Experts of a small language model.
Experts: 4 experts in each of 11 layers, 192 SwiGLU neurons an expert, 1 pick a token, a sigmoid router.
Below are experts of layer 3 (counted from 0) of a mixture-of-experts language model. Rows are named router (the router's row for the expert), gate (a neuron's input weights, with its number), up (a neuron's input weights, with its number) and show model dimensions 0-127. Each number is 128 + 24 x the weight over its row's rms, rounded and kept within 0 to 255. Numbers have three digits each.
Before each expert's rows: "gets" lists some tokens that make up at least twice as much of what it gets as of all text. This comes from a sample of Wikipedia text that the model never trained on. Tokens count by the router's weight.

# expert 2
gets: " the", " The", "The", " it", "k", " It"
router:127124117110108125123129144146073150121149070146129106085103129156134151077103156192147083097106125138142131158141140151140115138083131129136153152153134086086139127099151114120123151125162119118125127129161124104131122132151148109135124113161137090128144115113069105100116163079112159144091115133094082101129134140102114132094182086122152157126128131118103148152098126136120114162137
gate24:122116143109071154145132177130138130191123164125115115113140157131112081098119174102087115121109126101104123137102126141128101161119097135147122151107122097129124142098141137137124130122132125109086119148116080160149147154151094077138109156127137155127143123150104145081148167169159099090162129141134116105075094125092115126141133114159098106116111111108110084116133091089102126126130
up24:099108109166133170117119070159090180090155114150184139134101077129104116140167148145112118134130125132127130133118126082098124141149149145142182137143135168125143154129124145136132097138115095126122143176162157135137152109121113140116143118128143120160131141164112123138096134147120110123120136195117120154165174083155127101131158132104122122093106140172088153129091131142148121112137
gate25:092118153146117159107107132121110171142105149142161117148199131122090125127107185122141165142135124104137115084084114149107129137148127144101087167133157141134128145103149087056121146150141124129120137123120108101118133110087152168158153171157171141105150133132137129121108088111128114117148172111128134142088137141124077103095093133119156115122097095134112127134121108113101126144139
up25:104161170140150097149131127134174165128157092094155144126100197141108128110164093112111135149119137105125098112139150136117131165119132129160129132156124102169201119142151138147167130115122112142106098107146146156132101173155118100109141130109141124091135115127093121155132179125136131113145129128146083122122103113139162149104145094170116114109131085118152190136161107137124141115127
gate26:081133109131114104136158127118174143154125166146117109134131109119130139149147111088148144103118109167120149150100162135095151066064147102128157164103095153138145139114132127119166139157158110104186172145127126123102133140132101150164086178119121111136100138157097105118126110136164109120129095116102104109134143141104129089144127077120109133132162117173102129161132141137150116135103
up26:105104121088143145135136157164112173112097132143089163147131128154153144142116154148149134116117127118078143150107141134133085122114107125148128149078096111141167124096127108122089147113111131110136108148135139092117104117152115143158141168119140141117134104142166121137106149135160155103119042112150177073147124129126123153126152057151157108147119150107085123140122156119153115137114
gate27:143135181129115096139141153151127173134095169128167104159153174112049131115084131151164114169105135124097109119094183126152064117097117135109164116136175139161142106128164158119094141158141130118142096142146121153125092148086141125120121135144120108154110103125141155130088167110131107122146148122152131122149104128137151131116124131124137164131133118160127129138137142126142152088114
up27:157085133123130102100083143139118136095118111078100087118136105120129114143133141101168122096112064135137165087116107145095111089136156090146203142146119134088138135132138121126147092131107120113100107154100121147130126137146136137135117120140123142136132120157139101071099145116109102101115140133100147139118090128073083124145095124125153119115148124133064117141135157103128119104089
gate28:119183105108135164188131099180117115164072129134078148112124148171109158130134152123141165133103151125154126148145111171143139107122119132130155108133128140113121134100136172156121134110137110176106132097176123129125102118117139114129135196088146151106155113127156138132152148150135131112117080141128131111103115107165157167135139152126133081153167118116125141143114096123118142162162
up28:097131054140119122119118120078114137086140134108141112152125113124079096164166114101127110115156168102128143090138092087117122147151130162094094109094108129141149114124123084077139126113153137158113120131117100113129102160116144183133153119148147106145130153085115137175099141112126157119110143097133160140147136150149124103119138145072114155138093105123149135118141167105135097110123
gate29:173119124110092118166142122175117064189133111098160127112138123159134126115077139151092099104109126160103082175141132166121152138152123111113143159144122123166115139070156124130156122126124139123155113090128157090145153108136144135169108134130162151151142100160175115120128131144146121122135133117105109120122114121132146127125162093140145156110162152133148095112110063122111142134141
up29:116149162129131133113139098121137147121141125120109143165134167088124136161132100125112137126163115099168151085134114120153101146121104168161095084138115119129147101174117123129078121101120101087134120155136079126131108160133130096094094124123138116088161127159100158149175121113133121152091098115140153141110136152151087136128124178154146092169071093129105153148105157135109112137133
gate30:125118122080145112132120130120151092138166158118153129136163149102098162112099165146126164181095116135116136139114134120154129145150080093115098126160127086134138127135118142159121133117160132120128161125117143139136192137124106111155145108111105088137139094138150137164192123183139121161110146136106081123102088163114130163093098125144143074149141165097121110141126116120123149126109
up30:109109119109108155122132133134104154135159166166143184095119115132137122125125111157127107119101132138157096110095127118103163142112073123096137121112125130164160103102180112104114125167127112136116168129163130095156074133155163169128135147111157131098114155151126102123147150110143107106053101107166121145127106147138128140134128177126102142094102100144109144139145148154124078111106
gate31:121118116158116094200103167138150108134119123114090125133102129179072114123084109143119127141170096133124121138087109144133147077171114107154148136152127169148111103138159118145102203115170110105124142143093114133126128163110110094122134115158141127101116142178123170092118096113130122167127120113097136138108104134128141134111122129146153119101128135090147131146125121130097159097134
up31:183112149130149126128122102105122124100112104105120117132159111127134106115152132176150067121130118152144135155160095111149140142106145128138152078153124128121111116141122185170137132097121131132141081089112110108133141132105134112123075143143117122111132175123106114154126100062095127165110125083090098165117116139170149164157129105116099139133132094090141108088128135137088136149134
gate32:098110153123130106119134173127101126117116153124163077127182211146143097151083138121135130089161106121120165101111168150114090084128145125124126136135150146105145116065114149092157169136123135139149127126148116107153152125145104162172138114125109128105141097148134086131138139133112111101110157130149138093117138147136134101131116147124162118137167087133090117121133125141112152177104
up32:141106109114141141094102098118124116106127173130108124099130166128147065104082147145077111136148119124151136102109135146097171105124139124081144114082109111126090118149145104112095181138164156077126100127106160120093127142111092135151121136090148136142115109105167113113133089109126131146092121129097122121152109096125164144153074133128116105140102110088110095113139096120150132112120
gate33:132146156166128117143086144083089131098154106157141089175124109137131129109128113163125083134127100129076165150082161157073141084156117111112103140127147128130122087164161097070137158150168097118131126103134129135084179117127115121124114149140118131145138081131123138128089141151139143156160151094135141123138138130153144126128128108120163114157128166143105107125159121139148153129107
up33:106103135149164124135078102132110157135115169159124099144105143146123129113138147128094092117110162137145120130142132116152141165136156099136130099140129132125139156143145117102152119117126099119167117119081159133121151124120183127111151116118102177140159143135135099159069152107151080160092105087184100145136171137155156097125111127152080124119116129128157133161106122132141176160161
gate34:149139091090118144137133164149113121130118114099132182163119135109127094098155109162155154145122167140144150120178116149152087141098119115178106092118145103114132130139140147158089134052131096163134105132107135118104146139119104113130111118170134139113146140194111148119128160100071128130127104127118145115120118125133118108138143113148098095154121169159178101129125162109110146132105
up34:149084151164168137157121098145126117140105121155126129132111115141122150124127159140097127139128158103158132186130104141108149109092106134085148141090099148102151120143159152150111123183059107083125111120170132118136163109096120117124137140119118105139141138122128152148154091154163121133149109126084131129115145127142106149083161160174114161111124115096114193150136093129156124142136
gate35:161138111130130135123111137105092160120088134135124126118162134131137084105132142129148135164181122117137142111101112145149125110130096153115100130146129080113130156122141137128122149133133105104109124141111123131147127126071129106162144113190089133146148166156137122123155138149111110173097124121127076122121080137137116175149150162152072031152108104123124136129124112098115099160135
up35:142158106117114120126102153187123160151142137118187166134133171143160141118143140170138126105104125125149114149162126149111158143111151160113161153104129138150115085112166155144129131068137165125106096134132163130119151127147128091134127143088121142106166100110135139109138113108123164141159121126140142092143150121095157117071101091166140150129126123127160155136091136119128164066121
gate36:127161132117150134101095131138163132146129141130139112135123088123117116123110144135151130117117148147095085134180123134120162138138120157143088091124115125131131145127135138120138145152132118139118154128112128126156099132165205145125107176078171165159146105185092125151144185140159152146143113158158105153093154119147147154089129100142124069112126148122114113119094099128104129089167
up36:127099111092147110134115135112111185126116184110133141143116175131067101109132141114128141171107166135175115122128137124144086108130110139122192154138141144125084131125094114146145102133126118122161153134163123142132131110069061120142178130112103144087113113167121105144122152126128117142170154147131147110130148122096099154124164139102123129091108098122142124131122101153145136147098
gate37:136102131150124102136136128118165132137161141161174130133172125152111130165104092121083172126146125097115106116124111147163131092147124087181084123091145083125092151118121124119123151165107132110135118123115156113194153126183143139102125177142108185157096135161152120111141128157127114146104116127119106137135126151110150158092114116141093129120137139106140169121092108099150110129136
up37:120142150154157125114128109128131153126104124147134094136106141130154104136069131120145095076127148119171124126102120151135138125188158135116168074144102118124127132127125099168117154145095128095139118079156139153116076157091113121134135131092182105112160126151107116138138155099115138113089130171149123080065130121135139157144112096138116144162164131143150130132142091118140142105153
gate38:164102125183108117114171158134114132127125139137118134114116101111106112149135119174112115079117097146138148129127148116115138101135087117151128079084111112111110157163155095127158115137126184146133157151113159115166126148164144083116097178119082115134081118139089122121134167112107172119158148163149133097137104147137118109173127114137161141117146144110132127145143150145145131129187
up38:070124146104128176135113137187143151146140135131179084118103137122101114171144096134145127096109144132082115123119157101097142106116112148099101120157128143182140118135121127107127161111175132095125150167148136107114155143143100105127136192130128138152099133165093101103135168146127172116151127139177153128138145165139111101119156101128131109132129139152111136176105092119133128130139
gate39:112092132159090098107136117119156127109128125139134102103114148121168120131114076139201141127180129098117091101124115166119109155093137133145124141126158126098139191147118127097176114163118150111104102098090106119161114142161127111127123121105110181086079087176118108142119109100100105146132153129152100121139105146129116167134119123139115112110123141123140141175148120102137133116129
up39:132167115139116110137112111096102126155117142138140154146115107091074138168182127127117105167100121122108103079094162114131127120108121117162132173116104147135113101115133153106142119153073118122085175136129105106127079130130140132081098177136120118136138133111140124132127100131153190139161148127125137114104154092127155142119109146131151127114115132080101148055125127130152138133095
gate40:124089107153152143095127117147125094134125143144139110141179122170137165140124153167100108105156095161082128117095154147119158085107134087136123136132171126077112134091132123101139136136180095127093134089114146123142119125141126118125125163123121145190147136129107160109090122101100107140107091153160116090103096117102136096168086122113140136119133101155181120142128155130135125120134
up40:147130142128123115129183113139139123098116105109121115124127084151152138114173122131170135138172166132118126184120142132154080165177115143121105109106172072085129085159096121134127133116140113144126122136127130135120133102140130067093125143124145139133148143160137114161125181113129180144114104107112146099137135128153119118147144125157132101172112125133176169133110130103101158083147

# expert 1
gets: " a", "0", "6", " an", " that", "9"
router:169112148124123154148118163154119108163120112119132102112115136109120150078145142173178120162135118120117158160142124163122120119137083120091083163141146134136131118101124114140135127115123174074135080118172134106106160093153132154157114122160151103145160107104141127110114127101099168155128141111109086102119111103161137152141158088151136119141121117116156085075112145103130161139099
gate24:131158115104089133161145172125146109154122141140129110143114159139117094116112168095090102126113118104099122129076119182138124146135105116148128155100146086125128116120138148170141142128113117141127104124125091125162142171147118073154117145102125147097142126169121152065149163158171101068137162139110132104090101114085110125106122135153107119114127127098136093126135114111078109135126
up24:082126117169149169106114081146119161070141106148150131132098094159110131156153154130132115149111139139145119119140137105113135166162137117116144146138117160124178164134094128146138124134098068127139145173177173136113125131113117133128149131140148108175133163150144122159108132124121112124145140171136102132183149078162118104136152118126144127109120165145101148128085125146152095098100
gate25:120147178120131152134105119097140175139126145153160121152149134120112099139123140132144125156134161105147068094046114155084092144169095118134114144130160135123129156120133135063101125146136130110087133121113112102127113128120144148134131141149131139095151123163118120104106074130140100125128160130132124124083140158160094087100079149098138123103124108137113137144115112126066111130136
up25:127167155137171136121148105139187187135177100092160142122116161133102140132161116109138109158136147114160107121140120172119110181139148132163106116117137116172185109127115123143164122119137110137111081138130166148139092153151111103112162119089134116100137105134117113129147158144128133118120130119151077123139117120116130161093160126159119067147120090122152144148145128158147119092123
gate26:091118124123119123111150113122133158119148143145120125139149111132120139155135100092153131107109113181131141156101178144082167081100135102121145136087134197125172147105159108112158130139140113081157166126117095131109110144145092161110066168091120110136107142139115119093103151122141138108143111129121076095124130141149106107144136098127154111126148118129098132144132164150159134116080
up26:091124132078117138142122142147124178117097131150090177128113114161162113142089169136136147123145101128101139148120115128109098147103110111132138154101107106139159127094135112115099137111128127102142116147139112098131095100168084149141150168122139109139159093113161105145135144125141148105120050111129169072120120160130119162138147089170155093132129154100087120141110161120147107127112
gate27:163134155139101104142131136123167164108108158121174098152098127107089142151127131127161132194170143142101133115123169143160057110124096138126167150152172135167120124125138129118100140149131131089119090147138107108104094151098159121119126152162130113134114105165152147130081140116135137091147118133112159143121126095140179140141093133139141125104135102166101131107149117112122164105150
up27:135127141146109099098085149139100120081112095089129103096122127151141155106138127090138116078093086104128128116136131136127116114104179123155151135150149157093148138136125101097133116131137101101124096147095109146145133145112143129109102114107133148094123160145160097086143138121096113091094121126121128123108114167059096117156134113127174066088138128107095128127178135104144124115146
gate28:140186121117150172168140112171106122152098118120085154129099154158111161121126130123104152118140128154149106138143095162128151127131122133112126104120138163132125091092180169154147122120125116143118138109178132118122082099131147134122147176092147162106121100165141147115152125159108095113147098153142132113135094124157128173133163151116113117160184127133138126143109107092114102179157
up28:115115063141144117128125134090127149098128132111131129165131120113103125150175110102133134111138134137108176080114107085118124151169124182048090120113108121136166119138148117106120120107159133167099112139104112098127114160139129154160150140137167102170110136099120106141091132104132132126120125128115162133129115141125119097108134137095068132138085110101142122108140176086139090126132
gate29:174124142130109125154137145182113085184136101101141113098136120169145115100084148150106103103098129163108084155157135138103140140148127106115151138133109115144111132084158120127164118122132161126144101105128157110159151107150160143170130140129152144149137089162144102121120145119132138140116139132105113125102108123128144114109165078133136159114170171125150086140112053122109121162156
up29:143130143116128118109125108129161153125144154120132154151124151103122144161116102128131135144164116109174158098142117121164093137107103192157116103145110123119138081171116128158080122111105101095131122170134090131117131153132121094087097123135124115100152146142119165143173133141118125145132087109141146137129135150159105142135110202168142094157081083135106156143106172142104128125147
gate30:122128132103106143119136111124136093117160162095164106142143115138098150085117156158137147188099097142112109176110155127141117141135094096111088129183118097141134117141081092149174141125163132116131168107118126120141160144121126121142127134110097111134155141133160148157180114177120137153090135118135098139090091127135131174089115126138114100139131156093178095138129130112114140160108
up30:107104144111123147116121104174120139131153162163126171114123134156137127129144127148133124133077128168141097118143134111127140152110099105109158146136131119157148147113154103082138138188116077087139198116175118112146090127163173159121113129117104129141108161127154098124137182115140115106112134145130123129137095137146163118153125149127145126090106119172085137154183131158120106102121
gate31:132107097145134100178119157120101104152121104121115122135123126148083113127102122139122110139145110139136108125093125115095153058158132117174133121130113185127090145132158095154121217126154111117100131131097109137137111171109126088131125108139137128077143164190126132091148095115127131164118119129120132123096119132143152143101105117148143118116099108109155114162113108132096149088122
up31:174126093114159105146140117102114098114105117128107149120126097120112122105150132158139094121141103133128164168175100126111131137114154129150158112164121104121122109147122166179121111117127136151158098079108112115139167108089150107120081121151096118140125161107110116120131097065111136181095104094111082176145121115131120146144118098120097165181119110100130102110126098152131134127134
gate32:108127173121115096095120183123120132088118133115181091093140187134143115149112113116153133127168114113131125086098168166117091125100148137171148148137161151100151107075124145100140154158113150120143115102167113092158150124137101144154136122122140134111111094123132099124128136120106106103118135094142133106107113175137124092126148169127193121139146099132102116143126096162114133149132
up32:142131120121140148106120080109111152100123163145108123094113180117144063133106121152102094124149140126139154085123141149101118103098137115096136131061101097102104101138128132116110155131183116092119135139080138114110116143110101100144137123091151123177132120112137116102114101118074117128135140144108113079121115116128149169137088110114126087157114113086118084110138112139147124106099
gate33:138156166156144106123080146094126133104164114164122110163117122118114120118154145180133108140124117133109177125082121146081142084177097153095125153134134127142112118155147111113104158132149092124113153117129143141089195109095111108144108172157130115126125104144121125132094127174151137157149166127138131140149160128157145134152144093124160125178102154138099122084135119104124150127107
up33:086088104130189136125086098121076138123126158116114124143103111152100150107145167114100089102088161162123112143136162117114121141131146113138161121137155150133120144126150111102135121116131093093139137103102153153107136136106151145099168134111133157110129138131094111182095126111141117108087087105135068117138166126190161090113103113145130112105117128158165146147095115133130133122136
gate34:143134105114130096112128159159136097128143130113130181150097128111154094097140132156155158143143153157143147129193104140111080138114120114149107090109125103090118101122129127147113125058145095177151136126129148119108116122130075116143100081148130153137125149186117138123135172115096150124116126129094144130118111149137088119130120149133135120153089139120184087144108124127096143150091
up34:176085151170156135160121110147118084115123127121107116132118132133116164140139142146064122144079140112115128193115121146134134132107095114112147135100123129097137149149176130165124122159094138081117123105147121141150153133111127132139154155127136079131154109131143157133134072131155111135138099088096140143123137116163131152096150141145078178144104143119122171132151103172152153104115
gate35:167144130133111117139102151100079169125121141123134123125159117090160082121123160125142118161172117110122135121127102144128124122151114147141116119153139106139150151128168118110152138112127106083115126140116137137140134122047111124136143092160112144133150166149131146136127137156132103169110138115154086111112104122163107162145143143154067030113098087119115128122133126082130119138117
up35:138137135129123125097151146202125168166104160132174134142137142140155136108153100160126136079118158113145161157151110113122126158109169125143168154091108122123111091119143132131100121104120140108126077135146142123124123116133142109129147136090096137130131099093134133133133128089109155134162144079145091084144134130088155114078129066121177154152148127130163115136109166155108117128136
gate36:090122156148157160121142114144151126121133150130143135167134120142132102113129134133115133115124163121084133105179144104118121134187123142134093086181115158133101136108153111087123134123126144145125106098135134090147059109159184143098106170093152158108113106183115158121109162165118149157116103154145140116112134126144131127111136125143080081087123139149109126124107135083112130113137
up36:119087099109128129131118128111119199106143152139126158120093172156104134088149162104125101161108150130145115117156087138120094149139113124100166140088147133110087142122089126138149099118123115107126124112137137131144152174074070132141170125127109182105134153153134098137131160147108099126150146142113187132108131131123118109116128124112121107104113104122110093132077082166121130117133
gate37:129092124123121127112119118111184134154133163171151164113163129152126150150118102125054157095177103142102107099116091125102117098160097110182105119101125120130086147133168098120106145137133141125150148132114155131187141147158114114116115169124102145143120139148130121106129083146130118163101155121116091144124137156118145143103110139129095137108161149129129152172105138096149106146163
up37:124163152164164134104131115120132127113110098120137101129112143120139124120065130120141101082116112102142133151109145126121097137163159145103165075161122119101144129116130090158130154170106115092165116085139146160123072158087085114150137120117160101114147134131120110125156152090118155083085108134145104094086145112125153128134109095136105125142173127145127133139130080132141129138170
gate38:141126120157141161129170117128139086144165175135130111110124159116152108150159125181112129095114101157140115142124111109073097136139091109142146111123113132107101141134126108167146113146134177130142167125102157143150125144140116107100131155136064105149066111108063126134082137143134181145117101183130140119128093138136117116163156136128140147128140166149142155121132125124160113135145
up38:090135133125109166114111119197109140141171118099162105122127140130135118150155123127093122149101146132092116120122133099119122107152124112098082148182131147170129119114155143118175131111145132109132164162147119134102172143131138131117159163103114146134089124176098109114102170202091141132123154146139126149141112149147119117138145066116160089133119118173107102136099114124125134145143
gate39:133109119147116084126137138130168121089128160126133112110128175118175119114085075146175138113180143149097099109094120152094146142114141126130132130117143142092116178150113097124177105148095129110115103075090117149160120144134109119130123111147093162065117115151144119162120157126132088141102156126177119141140114163132132158141130104135126133107105137127133137168130119109086128163117
up39:096147136166138107101103116116109143159118129136124138141123081117124139161187113135123101165096112099124115107129163115112127102113101106154136173107124136110094129110162147134091115172083081127087144127127117112124102167142138140092067174135115116131117141107118133155121124123142183144130123141125118158103163078137173127124103125116154146099135086089097149095108095147135128136106
gate40:122107107128124136082133113140153063104134143138149129115152122157131148141145149161106117087146093152069092135077131148137157077100112100165106134133170150115119138107111106131146113111148120129135153114127163129136126121142157123156115165104152134195159123154129134117079113103115105126110139159153107089109109100118157109166079116134133134118145112153161117131107140158112133147179
up40:143134135148126155110167119130135155098151125131124098129130083147164145098148116135164146155137158147141132206164134112160098148178091139153108108133195090103115092136099149128108147127107127145128105129107144142126116082110129126099129151128139144144121152146131124139109177086124178167135123146125127097137131118145113131154114136140151105161104106126182170129144142109092165098112

# expert 0
gets: " |", ".", "|", " \"", " In", "201"
router:130110144135129154138096176143094117144117091111151124116121128136164136098104165161121110133147132113174111135139079137156093150126146162135101123144082121127164106144125136127109101111133146088120101148125103098169162101147147102176131114174119130118121124140137090102150149120096142172118121118125152126121134155177067142132171104179129127139064107093119146148096125118114118134155
gate24:136132119099087147163135178133167111174118133135116095124136153186154094124117184100081101126122113118126110117081144158143119141128115099130107154104112100142135123118130146153161133128105133101113121123120077145149133157167099083134115144122145145104133108146109126069140154184171105086141143127150128115114075126098113152112129107177118127096111109130126103100138117107101115122126
up24:100095133157139155102109085137119166094164092164146155110098103126101151173174167131114126126115165127140106139131141115135116137166146124118155155140128117139146146132136130150131099089103065106111158150154169135134134115150116128106140121146143122157128121190125129157103146120114111148136139185144135169165167082160119099130157110116121144100126173151100147115089123126160124107131
gate25:107145166137132168136126118124139164132124160140167097123157115122111110111097141124129145117123160134157089106062101157086097107193101127105114154143167143147133149097143092066153128140129130097121096134136107104151135145111117162160154176172159138091151130122133153127123106132133134117132151123136155143084123123173108086108106147087135126128126116156106123147107136122084126126160
up25:127163148136177110125122110132192179141155089122119139105110194111113135112136112116138151156107123114158101123130141113123130181134138108164126124116142130180193160116139112140151137115127126140114085128163149181153106135157129124114123130078150122118132106132086141130143148130159133121129106089120102110125097126127156136111167133152087073111159092127128137137144115158159146099129
gate26:071126069120097116133127113105162154134127141159127135131149135134139136143135164085157129114099160173113170145111145125095139071118133090103128184075120165113145133100162099112153136128150121116151167112140119149107105174126128151133130182101113145140102148159109113092113132111152102144142100115147092113114145108113123088137138081115135115144155118117121120156141123148135148092093
up26:115107123081133155126135145166118155112123122168096144126130131124146120153084167140146126116118135129111164164130131128101097143101126118137131162080080110132153131104159155149103158132117155122140105161137129088131133125153108124136133167123136137115142121110176096142123172116147116089083057110144178111165134143144122127118150070159169115130123148095077127132129159118151087131111
gate27:156120130146114067188111151134161138148114186130165112165100121128103145124110120136157101174129171131082134137087183123145084113146100126098173144148181156150147108119139145099123123152143144134091102147143091137129101126076126157104122125113107129119110098118163167140085148115140119104147131109123143134124109101133155148120126133131128121117155124167114127128163133121106155097121
up27:154129126159120117115096126135117112114110108096116109137134102140147158115130103098169094111130070141131127087134129132074086090095152088159159141144133121055133148155109133120134116132130105120144095159088125124155136150107153130109120119146120133109146166141157107076105162125125118090096118123113143127079119120105072092116105140122148087138134090133079126123165155105138134113114
gate28:158149096094147171190136141157114113166090117129089151136116165176098155115137124120114145134146143138130122137148080164134148127129091140097128101122136145123111121096157164139126125130144118168109126096163113137139109089158136112117115140086151161096140109170141117108171148192138117116120078132123137132125095138140139158141137111152115101158167131105144147159103095105114129172124
up28:101119092129156110122103121094126151087143141105140127158129121122063141132168106096128100121155153127107114084115125098136104126158115192080111116128098103133150131133142110098123130102145122161121121151111116085126119165112110157138155136131150108173117130133131107141093124119129156126108119142121152134133139144137137073127142177103082108141058111123130106116116197088115100113130
gate29:180126100123114151160148104176143076173144100092159128104147138149128122128069141139104093097104121146133064161119158152139148141161140105143134157153133143167124124075134117112153133128112139102120124101135139093170139104158131150158120130140147131154126128141155099173129124119115119118086137113134118153133139142140142120107160111119129175132134155155141091129098065107122089123146
up29:125118165113129107111130105128146145127148119145136144160131175079116139141100112133119136126144120096142128116119093134144090139100084193160114107145091102149140087180117136144085120106111096085154124171143101144121144151124109088107111116129151133112163132148124158125183114116125120122102095097127157127113142138151099147145136174181126089139082077126108165137100135129110127133141
gate30:131166121120135096130117113113149141117133133105137129151162132102118167097108156154143153141106139112106132164103140126093112138152077094120094126167103096131137096131138107136152134118169130122151161102100132125109184110118116129148145123114091105136134114107159136128192153139146110153078157145129085148064113157150133165052098123131116100145142164119128105133134119107140158156118
up30:090112154144137157163103117141135131119152189171120151152124133127125119133147138146127132122081151169157098096108102096127144169155084138085126134139137119170134142123148078072131136147114092124102143110168143134142090134135172152133148130129103123133092156145144094133133138123149111120079131105142128157111094145143105126165139150104133137096097115191120131154132166134137099087116
gate31:129098112145133110176115164118136119151128085103133124146138113167071121128089114140116118161131088142122111163102118141115150077155126116164145126123121170146114115153167118148118216111155123109110157131085102137135106152115113089142122128138149132058115146162119155100143142127152129160137138119125157116100107137118137146101107099130146098113096129105160108157108118121106168096133
up31:146096090113137116131139096103128093141084136114127144127129084121121106107151132160161069115109116150145116144203087105132149133100171147167159116167152103107130097138132154174152130122141133143155094116120127121121154096108129131124106131154102106148141160119137092113125099091117133132106127108108125153153121117143122175161109072117066136126125096097134091105106123148109121152144
gate32:092122162136111095115126180109095123121114146103141095134188230135126132154127089124149118101154090148123156102089160167134104119094143129158125155144170130113146119088103137098161154154125147127145114108157114097142149099158116147145121110125137148098124087109134085123119127136124116100129149110138136089107124125126123097142146162128157122150162119161097135122107132149113133155135
up32:157122126129122160106117110127100129113136179129091109085114145123142077122131124152095088130135118142145170087105126157127147129147131109105149104071099109110105139117118115101120173139145116076104115140092140122090151104103109103123117139086151153142118142102141125106115117135092110119104133143108094128134131107102140149152081155133112080123077104087139100100146104115172150094082
gate33:132148145135134131142092137105123141138149111153149098165141092104107153112137159153132099124127120122116134141092145119108135081163112144091099164120134132139119129164160099103133172127163118116124106102160148114102181125102110106147137159147108113141128052129138102114105138153118153179168169101150156128188160104149130121163148112137161153162113174138127096097130126148140142130117
up33:104107115130161135091076098139096134142117155124103109124133124133135136110143158123121083082090154175136157157119128138118107154118169120149165135141149119118129146111139159106133131102126096136122139098111156137108138172098146120105155118104100171123134131132118115161078144120167158147079104087175104150138160145155149095103089106143104119091117119146165109151105103117164145103163
gate34:122142121099125157124127166171124100115125123096138181133126118087159082094107134161129133110122169143146129132160131144113085151092119129158103080126130120098142102112140148162103121050137089146147128090121128143106118112110077116135103092164150181098102142171098132136125157114088143133144123122106127122106127155139108110130133125129127131129106118154169092118105116119086159144105
up34:152071097158150134129138083133117086145105121164116105124114119151138159122147121142128153127092127128135115171133143114109152102120110103099151153101114125141138150167169120156136113157089107093105103133152125117186169114135112127136153150142120118157169126143110121121163099155149101139139108138103130141107126071147102146083143168149098157119137150078119182154137091137149112133162
gate35:165140134121116111145086161099076150102119115132137090123146118111129086098124151132145133131186088115147133121134119125160120108143119164138082135141138099121143119122146106102125151152133100094125121147136121146149124127110138132151124104162110126131142183128127128135139137152132103164124152117150081101116104128155131177144146155161079023127125123091105123150136129077127107157115
up35:132126116111090121131112156200103174176099132141173136114148156112147136146147147155121127111080159116116103154163099148084112174097176162130186136119099141138131116118168155127100105087097135133101099126142160114143141131134139091141137143098129115135172097122119105123136129111120144132154121098140098108135118127094110144091128085147157141144139134132158138112099167157132137124152
gate36:091122155132138161092119119166151126102138163152162112152121086137135090113084154114144146108101179125112103126161125118123145145166115108166107097156114126128115127120172103129120138138083125128128143075119121141133090119148186172104100159100139146115132119170103143112122135159133162167122103169156120135131131132160172135114139112104135061116136140141109119084106119121133130098101
up36:135090132105133143154104138116138174111199179128118132125124169127086134088147131100135116177123139146179127125116110119122108132142100106114172148115140124125136117124107102148177130122120122126154101143178152119124135156081085124146157111142125121119116142171124123122100158108129098138201110106119169152106134118120151104103139141096130123090096110163140111119081088140146118148136
gate37:112084128163125113120123122114155147158153147113134127106136121150119106138116093132071160130150102130108127115113113152124132098170108108188083103112156118162106132121147133142159134143115132120124110138095159128184156130175111133114132146143114166129103118134146115102127092141139098132076119101134104165107122164092139165098114152136094141085162172133127172147080131104157100157128
up37:113167141124144121119134095136139134126118114140127091155122129134136109119056124117132094084111141107143142117113154139160113135155162149109157077158114124112146134117128061164133154146098132111133128077157132148105059172093101106142156116089135104090169117121124075118126132109121131124107095172163109118108127128128160129143120108148122117170157143150121119122140098139114129106175
gate38:115124131159143143158158148126129122089174173138111125088099153117152123136135106180076123103101123131129113114132134104113107126128091103160149087077115130127074151112172111121141135136133193147147156147113152136125138138138124117101082131108067127150115123136087118085109117122117170137149138156160105119175105161106120148184155158128109130099136140127126137111154116147130136124134
up38:086145163126124181165128132184131151138160119114158117114109163143129087151075108141115124123115148117090110129109174118103138146133105125110081109157141140162130110124098126113135135095166110094129120147130125160137161116126122146114150129075136133161115144122138120107117126191117170118139170140142147137105124168124092094124131110138162129153119129180107143139117106174128107178163
gate39:124116130155114126137154133113158129125120172106145109111125130105152116140080105143202135139186108125119114121088101150106127132099131136151131128117163137111133180140129121100148122157137158083111109109086092135185131143121095120166085137136091176118083124153145107142161145117142083115096156122186130105135136138153125150163117114156133136097138135122124156143130083097124114113126
up39:105171117170105099132136122105099120170135143145096120161137104113115114151206098131120133137126110126122093096137154122143140108085111099158140166143135158127103076106127144096115113157082086118057141127145123119119098118128122154096100152114121105139141140107107120108114114134151188140149148154123129168096129101128151120105115131130135165097141107095092160086120119130115139133111
gate40:116117135161140130089132116151126099112154154153102107150156114164112151132152133164119120096136121184051112125105156133100138093103112122143132133129150141090119135119135134083143158127142101118161147080144173123127140086119143130138136146106109141193130135146116174149078104107082120143111103154137145105143114100112162129166078107130104169127147113150147146139117129118135126140165
up40:154128147138157136136132141119153143117113121126115131132139109142157149118164105127139123145154156156141132175151105116171092149156107143168100092148178086091144106122096152122141143096115119164146141132141137132105121085125115092132104131124125139135127107140142112154096176090116180119126123134153150108152092092175119113140128138167139094144089114152163163140094112103082130060107